Below are experts of layer 5 (counted from 0) of a mixture-of-experts language model. Rows are named router (the router's row for the expert), gate (a neuron's input weights, with its number), up (a neuron's input weights, with its number), down (a neuron's output weights, with its number) and show model dimensions 0-191. Each number is 128 + 24 x the weight over its row's rms, rounded and kept within 0 to 255. Numbers have three digits each.
Before each expert's rows: "comes before" lists some tokens at least twice as common just after its tokens as in all text. This comes from a sample of Wikipedia text that the model never trained on. Tokens count by the router's weight.

# expert 45
comes before: "|", "-", ",", " (", " and", "\n"
router:136168099129168134145110122101144132126141174117124126157143135173161148113086140100163135131141100144098149124079130107120147138148118173147142129111136099122143131148115118145101172114151093137149133159192142114152111106139126131137121129124122148168091111118139110129132082105105168130136156120112096114112150120134174155136127128128078120088116125115110130132142162074146128153061115095135109172107154115099137108149159154084130118084112076127112135160081133118150091134112159119134129111058134139143157129088142096123132191162122141122109155120121141117148128118120170124
gate2:142139154106124143149130166148152145131151133061114141102152155188143131063137099127146139135161109128128144132096145127138117119146135181172139101114112117114120121151143122119149126144134135123105106139143144142105145086099154115142126141157078132157164127116128139170160153137123140135090133119105100087092162143118104112122188155117140072108121130127107079142120111093121107125133148105129137116114094124158144104142108077087088146084152132124131105137101134127149105075119138133138137178159111134110127149131108108114175148090128116110089112075128130103153109092175105120
up2:137087144151161120099136114132127175125133114155131113121129143130086119136147153159148108127152135132088180156174143133134159084153100061115156153150097102109116096159140147109105101136149169096165152095098099111103137105129109150137133135123098117123148124152107135087121136113122137136176095129092158109160120111088127122162118114148171108133084123097113126117135113146105108110134127133187175129156164130131124100120099112108097092142110164067121112156137084146134123109124127113143147131140173157152128123111160140141147105151146109204137116142148126133143156136114142155
down2:147155159165110117146091157125108132153127158100144124138093116088119121149080173176125214101162093132181082133125120117138100120112119097159092127112144101121074123109133144164085148119112095125123153137145104106128129142127102156139107132145142124118105191143127134148127129167130098104134135122159107172110092172137134134127125141108106156160123130130110136153092163124166150128072120157093118082119101099143102146110142110103147114109106112156124166124096142134111146152103181129099122134112101159135119111125123116137090121113093130115128147124119085121110099135117135130
gate3:137136110088129148112109128153118136130142105132130169103133144114145099144133047088119099131176128187137139140107124090149179146157109153068092109142139158148154121109112096149157150122130150141153100176175147110126125098095123110109129137104146115151116110092134131121130152075147131124114167117124120144166153098114177170086133106166133082069131139133132126109126133153102118139081085118137134113090152135100130122140111098142108112142166102151102100201134123124121103140141122137130168116103137105127116146141146098122128137103118106132132131129095141120149155153134141143
up3:126113131145152161121140133166129106118151145182097131128127161100128111140112088077135135122140146150162112151113139097131171151136109173125104132159146163169141138126151117197142169151112151162147113157153148151159131120126125126118114126087114109154117135082130115157138154104091118093110176103121106164190096137102143155064120154133123128094147121121160102128148141113132102126116090109117075098097145193110112163131132100118164143104160097127149111160108152104114110153142131105102125118114155095139120172144134122156135124124122130140119154139119104128121086128154131161
down3:150138110122133137109152101128120115103114112139107108112104142128087120130144130134112120169139131120140133055114128102103147157143124112112103108114119122133126106136143117098102136125142110137123132136157144135111119121110171145127106124153122102153134118106137092161094150091118118149150129129088093127108151143139133153142110092152095108108115159113153137141104113088139100111109108201160107143086134088099133128163120135113094080126070092116165163141103146149091138151093127135048174140146094107126093102196144116106086147125128132102138135121117127131152178184132126091
gate4:127099091144122131160103130116136130123078147170116145118139156133151115119146125098161160137115116143126102152071105105125135124110160155099062072120115134159137139124139178109107156109125102108151098143152160120125155128109122127066104167132104149120122174131109149112155100125095158128136156172165154164113121117128149141132126152112136123137147143143174115094063105123144125127138121130089083107130135137105093120119145127119153085107145105124107073179167115119116133160114129091107106113101141118118114142113091128139167098135103118120109130129098100106173100094158153136
up4:117105109119162097134097139128194113096132130133096119143163119108129104108118128098130119128125097137150162126123145114141137075150170154151127132114093155114144107058102116078142121091154091160082079166178143089130139091135143123131124111143124129091145118131139110103151136118106129117160175103124135159128182134135130097113094107105138093128057123115148138143097138155100110157141137143124119091161137131112095144119137120082141107136100121139112149121123109157134081147097140160128115122125093116149116133158138107113128120162137123095112118174150151091170126136166146154
down4:148114180117121122124115126080142142124146100125137126158105118131102123117121119166132139187114150114107171081190148141145140124092196127122180114122091098148146099125082080139116093153141132114145125108154095123107096086108140165119125137152071095148117138138162134137102212088140131104134121129119150170135159138155155131144103100101134136126130120138084156127130133135125140120141154134153119161174141124121149148166129115147131108107124121111115127099126137132171076126109127095127176117144160133122087125149105151149084127147118137134120141163137145134156148155121145137

# expert 57
comes before: " ", "==", "0", " The", "===", ";"
router:114163148117175126110144094164110093117117137132118127160096145143159122105127127143121132102126153142127163113120115124152131114109105116128161093123095075123149099117104096108156144139131071164119099110119166128116140139134142131123135146127151108139097143111144128147147098149128119131187121150187085116091156120142105163111132116134075109107128157136133146080161151135161130090162159113146116108114139122108081129114117135149123092128171111141169147128112117095073137117139077136170130152174098142108154135140153133100126115173130147157163082128123105106110098121103136064
gate3:124129168132133133125104116121136167175127111124112141113111109183138140083136158119159140143127133127107127161103167171121128102167121152091152103091106141149147125133132129180094165113144123146141170130147103159109170139143091122138127160128169134119133117109139155104176125130109134115094128170155133116087151162121131123112131174129122147081111151087142097150129152121090090161113170152090065090113143179122132072158140113134139129100170141135119144139105124153101154119140086127157141155112109135151139113133104114173130134135161164098091129138137099115154129126160131140
up3:136119117142141114123122138149122149116127101137154111120145131107096131170139109141120111113169104150130145123163067137141112128079141131139081150144137123123121142116154155112150127147075148099117108102106161129160088092123114151124135083102101086138130142125124132159072133109118092119125099111082144153127103115157138121201105086112097150190082126124142144162111119138159177143090117127158140155105113093099153179103131115112141164149092136097117116143127124141124100150103183136119122093130143108098121166120134142116147071109117150167157162104123137121121129113110134115
down3:128163093079172135141116121156129157109126140148120102109139117142115117122138108115118132130139077159121127050146090115135095138129133101156149142169147131127112112112123122140121112125140149129127136121116169183163111158150127137145111091103124075143086127117132144107108129094143160152207108114132086132136099138156146156143108085152114072108105158109170136110109173154139146103105136158129108139097127121111137112124092092145139158137075144104116149112099142135131118144100114136127074094133157116115112107158109155109101093122101106130127145127177160161095142134136152109
gate4:144130105158149124137144132073110141123114152132129148122131140100175128144115116127157135078152122131114101185127192118117163140142149164092079134169133135166152117098103166129123124115136169130179115142114134098096171105131126148143160125113168108134081161078125139121124114111150116119136109082101111136154148122114129101111098163149080167107101160135144085100110127116144131170095081131124148121119108153164146091157151130116110137144146140154113093150111109137099114122129088110099166115133140097153160156113120086087138118117127141134119093135110144111107100146120171132
up4:117138124137156161141165144119135094105121119149127151153128140113168110132166110127132143126138159152138141162156191089125143137142161129100120167159126107134135095142148125130136142148118156121158114113152110102081142113123148159146162106105159163120097160110109179078123094153148144105150080098137164139117157165152152120122102158157089096133069137117123073102110120129132136162102126135156131125108164146139144100142139114175102114174116098138121116163118101135059122121103134104167156124119117105158153127156146135116129121108133144173123090125123121077126121135095154156
down4:102122069127149151143141122152075137165120143123142148136125113104089129109117098137071094179112134152084127143184095151129130116140136127108141158101166142136128172123143126148160144132170089125116122120078157136132113125132141151115115141117180150143098095093144133123069113157121123150107114109128170095133140125173115145148135157125123150163119160139151165131104135122144115110166118153087128114127109107132116153089130106154086119145129130133107141156130147135097129134144119126085157102133106188086151111143116160123132108063154108138118117136144067136106162149126137114
gate5:108140095124142100160101160128115100123111119112089145129108107141145057094156130129141142151162121138143127160110184159093141115141096139105126130118177113105161143095141128104122154168134119132115112090101161137124140153114153126157163131156185100135127088141117122165131130118059141120132106142181108104166144143124109139157143107146114109088134115148138160135098158156153097113133095148123157146121137136111133116167151141118132150159125162180135133165089173117118137139105095148135143147125106158098135124161134154100107127107139140077125113084100087105127107090130154142
up5:157108117141154100136151142134115151120151131130174110120146132128140160143116134146116114106132115130098130117105095063124091148122158142124111136170111120095081150127109159124158102121094134134096141121167156157173140085122121138136163152110073137140132131084122131109106121097168127123088114078092158118098093131114116099122152149124133133179104158120150110121140112114144146158100145156131119120105144123114127132137106093120147127081119136131123106074157100145107112121126182153104158115095167068164098146147112136144135181151122115144103151102157176172140150121160097130
down5:123145136134133127153130156154162145142127151129150125161175145159134115127118118143165136150116140159136154060160084129115160119144106150130073132105123120120130174121102129120160132155191136116124157137169110123129123142107092145124141128120127112143142155141100147133147098166127107138116132134125179134098139150105118134121128145114118114128092161088140161104167105109155096106148121122155118092146171129103121150160115111145104113103126162097148143058135093133118150119135116145171179126125096129191126133136149122169139121127123080113079136155164147167139142109096063111

# expert 3
comes before: " ", " the", "202", " first", "10", " —"
router:160120156103175156152156125178096093125135078137082134106133141119115114128142132141111164104115110134143118112138136113154110099161147099129124112136089148141123125094132178148143109147107132118116095147100097125116137115125095119137089105151132102130124129144116149176163145149119154154155067142128145103128152111116144132126139140081147107131176133123156121093147098132157137132170121127182107100083175078108182133121133120143193136149103108160094135110166147108113155135157129131118112152138095132089168103132152121122110102089128182108093100128116146135118124108134098121
gate3:118148148139143128127116132117126127177150125133157167111137151113116136169098124115135146127124122133144108147142173127152124161151144105107131124144129138152154144094136076129171138145157111139157147141112118163144114105143091066067141129121129136117104135105148144118143146110046153107103111127167092117124099092144090154191134168141067104125147114109131125141086119134149127128084147090106128155148174140136155097125144171158099086126088104113119117141145104115091168148129135096116153128150150152124138084138149165157106105116160148133107106125094101107157118134140136125
up3:149152139155090141078110148173115126140144113120137142108110134136105111118101114101117107099102132155122116126098150159169142106136127152131125089139099139159086141133141141140131130097154128086122132105137125145119141075114130128109156144145130086137159099153071092109166158135121137125110118123115126148149088100115165156133093122099134172113152091176096119131121095127089166095142135134184141145108111163087121135132144103123082110132081160135156178157120161142118139129118104120143116110110099152041137113109101141105169113113124109133180123126119133140126126095095142147
down3:124110132137143113123083125101153125119107130152167144134136148126094106167148135124151122198127176141128143174138118134140100082105107116190172149098153133081138101100150124152138141140089123131144111098171103131142121113112092104142128084173107130157187112152120160118096165125144130153121109131102145129125177102098116106113130129141117125116175153102108135140112105125138133131089128133116157137124141154138128131127143096160106108141115163109137119146132130127158081130138129151154147140112082126182124127108107068129147136107143105137186088110127128204138117107118121132
gate4:131105119142185105145096159167109110146102143172100144114126146083098082110105155076097131138131104148112150146095152148103118104120139133148142182127155152134144089156081153148137121114129127112146084140120128114119122118128125111083131118117119155140137144105128132144147138135118102114142093111110135184131177125147132135121127134056117107141136128144092131107106121121154122117117136143146098132127172142152168111145102097115150106091147113118132140115123136096167100131119091137109126121140152159131136115091109109183131097110159094183128088119113115100188107124163131193
up4:152123164110159176113142137135111103136157105099126124093158145102157083128199160106168130113154176109118124123160140129138101160112128156113132120146112137108169165145103158121162096149131116141131130114166128114119127137121125168120118111143156134129083131149102092159146115159124177109077122113132122122110131135138160131123186135131131080125161112130128082111122099101165147138113117122130095137114139158132140151106144115134135139142163136154110110117154082112165145100113171134064153188150165128105135119157124144098145138119124082099139127104125152142082135180115137142
down4:124096109137159149123126143103040129121102144080130098109152080136051115142170145106161090096099121085138151089152119154113098140109120095097140108133136109117126155155134108113135142095143125104118150112147112108153144144138160098108139165147101135165105148141162135146138144158143126115114140101116144130115128118091142119124130139161132132072119110095131143180131162135126105157116178092123141149152124143134104143105145151166138115111158082100089137114115135102157133122121121143138191131155169128139124109126089111100134117105177150117112109130115127132090168143123121153
gate5:111100145113121124128110147078122102118177141148143111165122132093150109108163141149121159131135187128096146153135146176123141156156113096131098155147105162136167135128136143151135134185154138103112127128141126088127165094129114169113157124127128132097067121174115161139147142161111152091155116111171130102102106093125091147127128140129105090143154138123111101135109130129151109100106129148139112083093146100120123096142127120110197104124123096117117111076143121115120117142137132117129121136152142162120163178132175133129113109134127117123102121095093050124092152114123157124
up5:157160126131161168130151144134150128158103158100122120142140140113145140082131151118126144196130147118101129118103120129146100130140129125153144133100104136182081146127108157113135134105093161113137119096126183170117135107172118091165080112132141119148115125122094088133112143135098103119132101135107172175119143124140151119146113089098161154151112189153111114124166126141105177112143109144142156161130166097130132143145111110121141151157137146085130138147105108097110142173114117083114083121107067147167110102160124101117163131139123102148108120154091114140100134124142142140
down5:110134157127106111124115126141102087137138099141130143132125126144126095112191152113083151109129132159100154174139096122115156164118138125114131135098121115129151127176144131120141139123153161125127139137157075096075136073157106117149137146177128090087105093111140119155134136188154166104134149113102079105102117130134122136107137138105152119111157127093122120154123134094162133129132118142131092142112114093134117115129133134094161175141123082124123066091180111085141118133138136140068119139125172119106161128129141094130157132124164132110120110116109149118105151168084141164

# expert 2
comes before: " of", " the", "|", " to", " from", " for"
router:128141150115161150154082144128129112110141121097079149128165136123105182111143109123107129108164112145091131110122130114116141127109134107114132130158103149164145159110089108119124156115136105119138164113145123164102119144143137162156123068148108186110137127139115134131120119070089137105146112129146133122130178127108108133120144095149111142108142125088091138080164176152145159130145137143099105145126130098124146119109119138106169132164120135157107104141102170141117181137120156144128135156138160121112109139083101142140092154103141172150148119134126054160129179176163152148
gate2:096121080185114098114113145111078105104083141143088153108144143133124164178138126148161166077165116112119106179088121133145151127109124157164121154123136144140125126132175135145141121125074121123135137132143115117147149106122091115147162161156198163114111122163136154102155120171139187129158155126141130136144115151142137124127102114126094183142149121118157167126136140118135140125146144126087105140139131180152137121125106143139146101082121145151099134092133137111162124072111118139178138128142107125111132136105104141113135141134116121148116145140073101116146092103122134144
up2:112077156099100142166124117130155154143149100101141118115110141153152079084127150116114128154147146113108141115140149110119097163139159138138127075143168159184103085154146126107113135143139132133085110107126131126088119155124107127069165101068116157130132131141128148158149152136160129124078116131130143103129100101124168151143150141115157090148155128106087119111111062136105106130134141081121152129134137122140146074110099123128137136167140127130111143171138115117128148144176168141142107124133152178136119121152174124089115102094149160128127103143159133101117152146132150157
down2:111121083083152129177133091117114145135128139124148133126101099138168117134133105126114166096166126150095120143134163119165102135069133123094156123136124123163137112139169123101101139120133188130110153132183140134109149148152121149081095138131102131155146110130119139192119130128120156105108137112169159132072196145111127141149136109119125119138143128156114105095131140120122131149115116136067100144115149115103142124123123131140150110140116122186123103127109129125104113120099154105123072120127100153115136165149136183123160110118101126141169100138126197141097167135157130149
gate3:159187163121111082129079114141139128145103113100123149116121105136150102148138114118090088143131105170102131159139142115066142157154113129124122150134145132150139131111076099110131151145119083136101140101144070101119135165122146114166133147106136171110095151105130132146113130089112163074102101097142146125156145159099079122113145143167138143096124128145087114138091157150145100134098162121119082121109147160147123087121153119119140101089161147131105138143120126118131123173089103094117140111120112172106109112108144131147068133113129118103119114135140180156144131144123130124
up3:137114096118110109084098149134108110141197086120062145124120136130120127132148124148149119093139143126130150125124123098174183156130126101109151129149124081106131132123119127123122102102123107116119153131096135120112124082139166143123171163166100115186141139143186101080106135136144134130122120125117149112081149140163116112157158105086122121124137120136097141161108124170116134136116113124113129170145109104072168103165139147131137129132125150127130171085104129127142111103098135126109122096137145151113106148116103069150134148159159170113154120108101180157135115103125106089
down3:121080069102118101111120152114095122110156174170106100095134155146138097115162159131160112137160126098106120131109113153123142113084117136164113077128100136130087152105157175146131100120113143099137136132076159118097122137106127073114118116107093110111125155112161097125153128103105092123087145154129116110133155110137124134102108098115104131104141120142165155099161117136166060108131154144142157114152132101142148126148118128156137114127135139140131135067145133151131173115147136127130145129129148066089108144108121139106182093085187120142128128138107129126132109122134110118
gate4:137113133150136099142119188135143118146101110110095129134192148152154137173163128089149130117114153120091122153153157086095112138125137071079146130131133176112139153097121109106183181133143138159153142115131134135108109139164132139150123076112135135131142138117132122140142101135088119065089113115150166191104163166115098100119085141162148122104150129106137114145120108092115126104118143138116089119122123124104124107130106108118145091154139162146119095124147083098112134124149127114141093102143120097092132144124164135147168103135120129107150139114145097131131118185145151141
up4:131110070088171120133127108102151178111156160078098149138124118150113053135136132112110129127121140103132143115107161104157133141146117123131143152121112135160188127168177131162131128156125127077145108160146126084138136154129100116122131162143144097142112157090159128172156134080152110102109118119160158128137164093152141159120154125137133127132148097154138149162119118146119113124105156172111105142118157131120170126173160147116165149106124091121100081150149139064159174119129107111137106125112139141116109128094121115103124135118121134099124114133128176164130149109133129138
down4:136119105100131130156141176111137100135133125149132131103097104146135150139156123084138116141093091106107147097137124102100164166161126105115124119147138138145089085149125126149102178169126160100146122136171099154123091113173154152120127118121146150126101127123119080131082168141126098108176124123123086116166126098069108131100135121191160124115102099114148171142147172139116174115117102131168131112125130150093118141136096118141101138166141127113109130139129104124129140121102170160122117119123146145106154162104173119089117146115108146119121162121152109122147187110152084122

# expert 60
comes before: "-", " the", " The", "==", "|", " a"
router:130108106128114130159112144088091158149115130138108181120108142116166113123174147103173150121158107149101128159093143093156134103112189123165092108150121168119138132112125112104129157109141126146151113115125119122066180142141101131143114130127093143123132169115118129126133118141134123144135112100165104095144130142130126148111094129115177137105125132120108078115126111126101112095161111155114112075110087107125154097098109145148154110103126157153097117149098154115141128114111084098123121168119101146120143139080130131139156092129118114126070091135142165083129102147124149198
gate2:116140151144141142136151117116138082088105135140144160069115158094094160120142158161079153146159156096142105174153165166064157154130115134121130127183152126107147116167154131122166165128160139124134137151143132109127121143140161112117077089182107173138130147152108144148127134141154139161127113128126108127151153170141112110132111129108124113101155106126120170116126147143124080099136088161130087136156121121087158111165141117096166089086148133140117145148163141132159115135101112161129136119120117165129105099134138162122117139129120147116081118111151127142098132133079130127
up2:137119169145115105122111120150112149108108130092097112159119137108157138143123137096117137116110128097150107142091143161134116164164148098149149156106152154089126155118133180126098101154130088153138116148146121120140145118115103113123106147136128150154133115157167137089099149077107130157143121115143114184129113126098074120083135136125116120150158127121131149169148109081119102120081101154145145144089159142129119131157114132144174096141123088175127127129136107115105129131103111139158147140117107124053145102118130086118116167137112117170116058179125124151158116108138160166
down2:167109137144136118126106106184071128138114122129124142091130101131106098131145157162115113109114106084149121187176161114143144118131118128127147175150117102114120140112115149147112142152098125169168152065123106120142095148121149112168128099102104157124140139145169101126096122127123120136140131129123123169132109141126101118127134119131097160148109106081160168122128138089131146138117138136150166183167132140087166116147169147137135079127151120131162140127130121085160149158120112122160127141095168177127128100149129113120130138104104183155111102170123116153121157157103123176
gate3:152183122127158138157114201154147148127096131126134115116151108150107137081131136168135152085124112089117162129138183141151142101135115119125092121135125149165143137103129150105152136140097124113144122105171146158151131149133134177125105099078103138144121148140107125143185111136114129116172152149153143159114139154143128098095132129174136097052117163105165202107115144183116114127157115103121110119143141105112147118143122140131123115140111115124122176174119129149108120140104148155139095097120112104109144143143122133188118123120171139136144154132112109100126132125147127159
up3:136152100118146109158136123152144124152116191138115146105136113169136080066114119123207109105143134147115088130109108137170125114099110140141083121122149121139171124129138152114114148122086123117107084141105124122154125147138147093164137122129107128131102146122163111131136113146097075148120140145114149122114138149122152080143087116134134164134113155124107146137131115135144140119145121134190173094136136168149130138090120156110108099158144151134115122091128181122088144093129097194153118095141126145147120112048116094119159157125121119124125105162139141137150128137137152104
down3:086111147117137142105123137133144130085125127139119152134079156116108109119121133148151122190151114125157135057117134130140148116168138096088141079130103120141120134141190108144121108161098115148096128121115103130095116131121153154107104129116102114113122129159138069148127128111170106150109129158155134131138143127136143136133147126125200117086107076122145132134116158183112152113161118113117108111183089161141145156136113134119133161138098077124077144125137115128143134141128142140100122122159075159122167132136078118156100122129149090097116141166119100138103097113158141151
gate4:105138095142146105093099123117127120143129132101133126122107181149139116128152135107116135140152125125158112142105130118092121130111163111141095166148099118094142106142094177133187095121121136128110103149090155060119128145119137129108098100111184174127144162140088129159125130128115107142123153120110129135114165152133120101165093105128117112129099147112157105109089113088142090102123108119088125148135068134158135140137113111097141112130160124110094134156138141153097141153167081108117112127080071178119125086105106115123107112142093128105113108167156127074107121101149117130
up4:121120160123103112068098072131112150123092140182094088136116119132132123095145114097146168164128150116146109130110120147098148062153156115122197119119149108134108124121131094148140158133088124137138112167142104115129120152114142111145153146109141118106140146119165131112111113106125141167126109148156134087142176137100073161120127108112140149161145128125117133159102080139074152097138094120156136123106125147140134121133116106115108063160137087149107155146136145104137114124150109136118159090126101110080146128120095147142133116175142166131139096117146127086123133154095119152
down4:149152122148100119166137109105127119143121150168114075100109090127101141138098111125127164177130136126117100162122117145133149123110116107147116152164127129160107113142086100113152149167131109151140134138125123128118146101135134120085116144115152131094161093139126109129100112119117154119126085181104113124169152170189148149146146110124140144140154141110104120148127103107132122158139166128125131129151116124133155178116139092134103153083161110109069112149102152111154099168166162169140112108136148111142145120123130143115091109110091090103106162083129135115087205126146101156

# expert 10
comes before: ",", " |", "\n", " (", " and", ".\n\n"
router:092158095119122109108139159113172132142138154162141115092157120088114142108158105114169069139139124131135176154116127142098147135177140150106158190160145123091145082096154103115165116090116079121133145151145183107172137128133127125121142147102126137134100115161139124123131123111134155094160155112134120082117109099135143165122111121103110127137098102122110087118150138164140107140125115138104143172146148133126138134145173119078122115065115141149142154092102104138160075103135156129158144111100137128182140140143134111127104153151123158147136131128118129110103135102139170125
gate2:118071120164141143127130103138078149122115075103154140103103153092131132134109109168177115117160055115106139167077128146150146108102169152150083130163141122130159148095128122143129108124146153121134137123125116107145194144139158142161144157126095136137123144170099147112148104127134132142095114150130109131147098182175123122178143125125132146116120136099110105153163113110117156113109128125124081138163080096130118127141132125149106151117123162135133142155151132162150150126149105100107119134114096125100101136141111099102164114126149149106120103101122145075133093077125101120
up2:157135157118136124095125108078150109123087118098093102175145176148112130103134111168092161120117157127138103143132128120127107129154107109107179148171147143132130148111097147160127121118121160143146146157128111142101129113106126120137113161164174153100145102141167095084098104111124124165148112089141132158119171115110105113113130135132108128130146113150110171133161161138129142119119131121121157138131153127143140124157097120123170084091152103108116109137123105084156161147130143129161140108135161121139127030083145179131088128184124120107081133110124139120108118127109149121
down2:186162086123155086149106098091115112126122122151093158171178097115135148151123112116087122162100141104147144108112127094119137144140137106102178149109113090091109151100129136128084156138150147135094097166091165124131098131127159163128114159117144131144114086117186101144109108127176147110127117139094143127150162129143147155145113121130116137146135102146110138116142118152150165140142088113099138147159143155151150158176092114210123074091127158127123115143098139148138110111125109153149144132125136172118107108112102152135094131141143081128141115130123147146126131130135122121
gate3:101132111151130148142142149090127142098157119174093134131111094139187117153117143101130112129094089154131101155156115148145130123125140100152115111152162133110163135125131137156132168150151093124145146088121124134166126140173107134087132156118166137130080155119108120135181143159095136099162122154131131114158140083122161153127159152117122137124160145099179094119100116161157128113126089074102108093154087120133154142126132103158185111116129075156112091127159133117112168162156135116132111134140148100142122159145092136173137120140110108139125161104124133159142076118141134140
up3:157161154143127177099138129120110102158101122087115141116145173129108128159096152122129156098150152142166151114123160136153172140097104118079108168133116174153094106115098098120153138165113156148126102145104118107114130161109151107113117124138142143101132125136122167175135105113184107122087138146129113114143128127115087128118133151106120114137124116114162133109101102129120130168117145154134055140042125144173123106122121111143135129154132165113151090165137132103113127156131115137116135132116124112080158171164149127148120100131127121161123137119177123139170081135149116095
down3:163137127125118122079148136105100107105125107193146112120082184137121170132124154127158130109116128122126139136145165109139131133118104137122118176089137124149148130137111097101142097131098144126137177144157156136096115111102150051166141148132127094114109090118130141103062149057156131141096125095122153125134090106110117142124100127140106114127163172150130138136120133126123117117127084134171112157113126117132128119104093099157122097161132093148160112177104127107138144193150099131166128153138106158103118145126126139123122124122146151145101123182128134130125156147105100114
gate4:173124118158092166124104140110123107167161107115092135078124097083119128117157137104153133095126138134094095129098103128168101112092161135122088116121125141111177094105135141099144123101142153137116158132143192115113164136129118087134156121100128135140099121161146121110129113129129140091128167128103097104111116090141153129145090122110098164123111162085136078135142127151097118148126117120156146086159131139092082148102142146103150133110143107141104140143123161155158128132123107106128115137108071148117160121116106133137125152148154136096071068125076108120146136110132156154
up4:124180137128137160134146121130162115115161120149109125105155088118088141120163078110134130123105116137113123159151130169110052133128107163106124117113144115063110170083128099099127102146100104134109095167140148144153173134133128096119148157124117105115121125109122148170132079103136121090142157119138122162099122127132118138113099085133142185124115168081122117148115151158130108111095124106157176134152130119094110135109136155148153122115157151147125166122118093136145102094145145142138146141131137169153112090155100157142145151097128137115106128140114141079179133118175127144
down4:138147119122112139125137098103139100109159133127125122179113112137146114121154111153139100112136078086091161087158131130142085090097126129096131075134122113116151161083146150151115117060145156112104139121082129115143168147152143117139129128133116122080134131140120098107087107144080119138105150152089158077126140129180106133162165154100168121113142129131145123151139104139107133118117073096153138120153118146107102167149090114138151102169146125151159159095110140149125127115160125158135126121093122133122085126119149149113106154143160128116094103127095122126148073138101130084

# expert 9
comes before: " ", "201", "200", "202", "199", "198"
router:151121160123117100149107136119137156141110147099150143091098155114117103083131131169160149140149113110098134106134143132126131131128151104115085126136107114111161114093147158150151153126109122127137138161162142097099130116127131175136125142140112117136155137139125131160102142097119135183154128081172076117088101122125116096140082081136070128113082121109147118125154150149118090116088135066168112102136103132165116136121150131150131099166148122109165115141131116189130120128141180133140118127142100174137139088085142112129135141169163135118102180093092143118122161126151125111
gate2:080114108128142117157109153117147130140125143131119158131117157092142110147166130118136122093119098122084096151086147123152166119106182140106174120137113124089153133148098149126105145141135135151121142117168119066087164090138108136188164108095133128145132146146149176122135118162142116133100148127152118116100096108089146138146151131131102166092155099176130109125120123136103140106106058144123128145150108144103169147147144135129099109112057137136129127146111131133101144131092101144165141129117142175139171132121142165132156135152145101113101117148096143099130146177117133143
up2:145136131121101117135143130135136140097134123133159089131106094153127130106116151130146113101155116107102117125159131116164125117129107099089092085121093126106134097132143138175143139110144114131136133111138161148088135078138117162175137107115123097149159120133150157156132169159150099118157149115153090056130121115118140129166143101158142133108081108161156093096143101171117148144103148166106137116155116141160103168076152155146096116135150163109157112142104127141111125127104141143169160097133116160107125095116101121171145144139138094106113127091120135124124204147130086169
down2:163101144134125149141108079174153145113137118119117109149147100095112146106131096135115091098144143138120135084154126093115136104151107104140105162124142146166133138153162151108123095150112112134137107156125127156166095148088117097098086114132113131158111119140104093145215171099082159127150103118165129138117129129161128169153149158158122114143109112132114148113165138136085149171114114149115114121102088127149105085124141105139153118123167113110121139147110094168159113117153159130145123174150137157136109126142143116101152085166151109141167110090117140149141152175141133146
gate3:089116156137151114123052127109125156117134116173161127120103120097106128164150113144140122120105098158105121142123150137150142165121110112106125127126100124093176129117086171140137125160134097090128126168128125118166137119135156110117157173105119086125139171119129161152125128123155139107109147106176090104125106103110065131110104098134132102126176146130128104122151134134155169124133160119118112135126154091130137131127125148157124143133139134133055119143166133116166128132056093127101131157114153132114114179133147142159136160124091118133100166119090147103127131156173139165
up3:117106150123141142109138098155155127121184115105073119145144130098141127102113113139082125132139091142122113111101162155128116147110141170132140163127078115124156116134111131136132140111120154114151175129130147167114121168132164138172113093186103151167108129089163108146119108135124100148126124159104166137139105163128161160190117108126107154114148132160113116131105097118122117143118163130157153162155112154120155156080114136121137137109128153163118143140145147124192162135163136180153107103103107085143119126115085114095139106131150154149170133095173113137122122138130153166
down3:090105142136113128144152153147132128137099143130178125136144104121161135150129128137135145115107125156110088203147112117128161172138090130125114092136108101131176153132110123179134124183110129144135106141120140097134170135158098129168175107109083126099156124149117078123105137157153104164127140134092082108131115153172137107174101123116085145151098122115102113137133113106168141125085134134113141139116132066177144113098123131120137118107133163130129124140140154129115113181105143128111114123111090190127097118092167108112144113156108138119143125161138109093128117106137116168
gate4:104095094123098100120097186099141123147094124126124091132129126112113152090155151142123133104161146127154109131128144099164134121122139132096112119135124136111167160128104155151118137159141117135124155096130125097108176089112134122159139073106147120147163136111112135084104143090151119153165144135161120121101105118062154127134129113156107140099103142108141128121121144155162118127098112151119110101094114138172136111112092112138139104118109149136158111129125120107165157153119085143133130129126085140121152152115115167102170130150147137045055140114088136084154128148172111129
up4:135119164116141110122120128131118115139083127162043109147116142114152160137127141112048112122146139108087099132148087136109146167099124144092145127109109117101095097126091151126125065131101134136126128124141103124129124121159108095159141147134080145136164108160084133129150098127139161129103178131107116143174139102127114113115113137144100123137129114127122118150102098129119163184108109151113114126140096077131117088146112140116151162105119133137111121177160084156135171152118122094127162148115122151117167093145093126147146163161125102116092144151117142106123109148138106163
down4:132145134154144089149109110127162118159115101094136127142143135096162019115158107139148123151139165134108122158122152143121129084102152140134144138138111124107148128109137151133143129126122100140111140090110112143154121116087109125102149152108191113147136142141107181108156151129136124156114132090146132149145124080120137161151091122155090114142104127103155154120116107124167129150133090127111073101158125152152117121136106126135119106157107149099096138137098136088158120133136136163172127130106167180144093150141151131129129113130145116130090096140186179144130116148123078149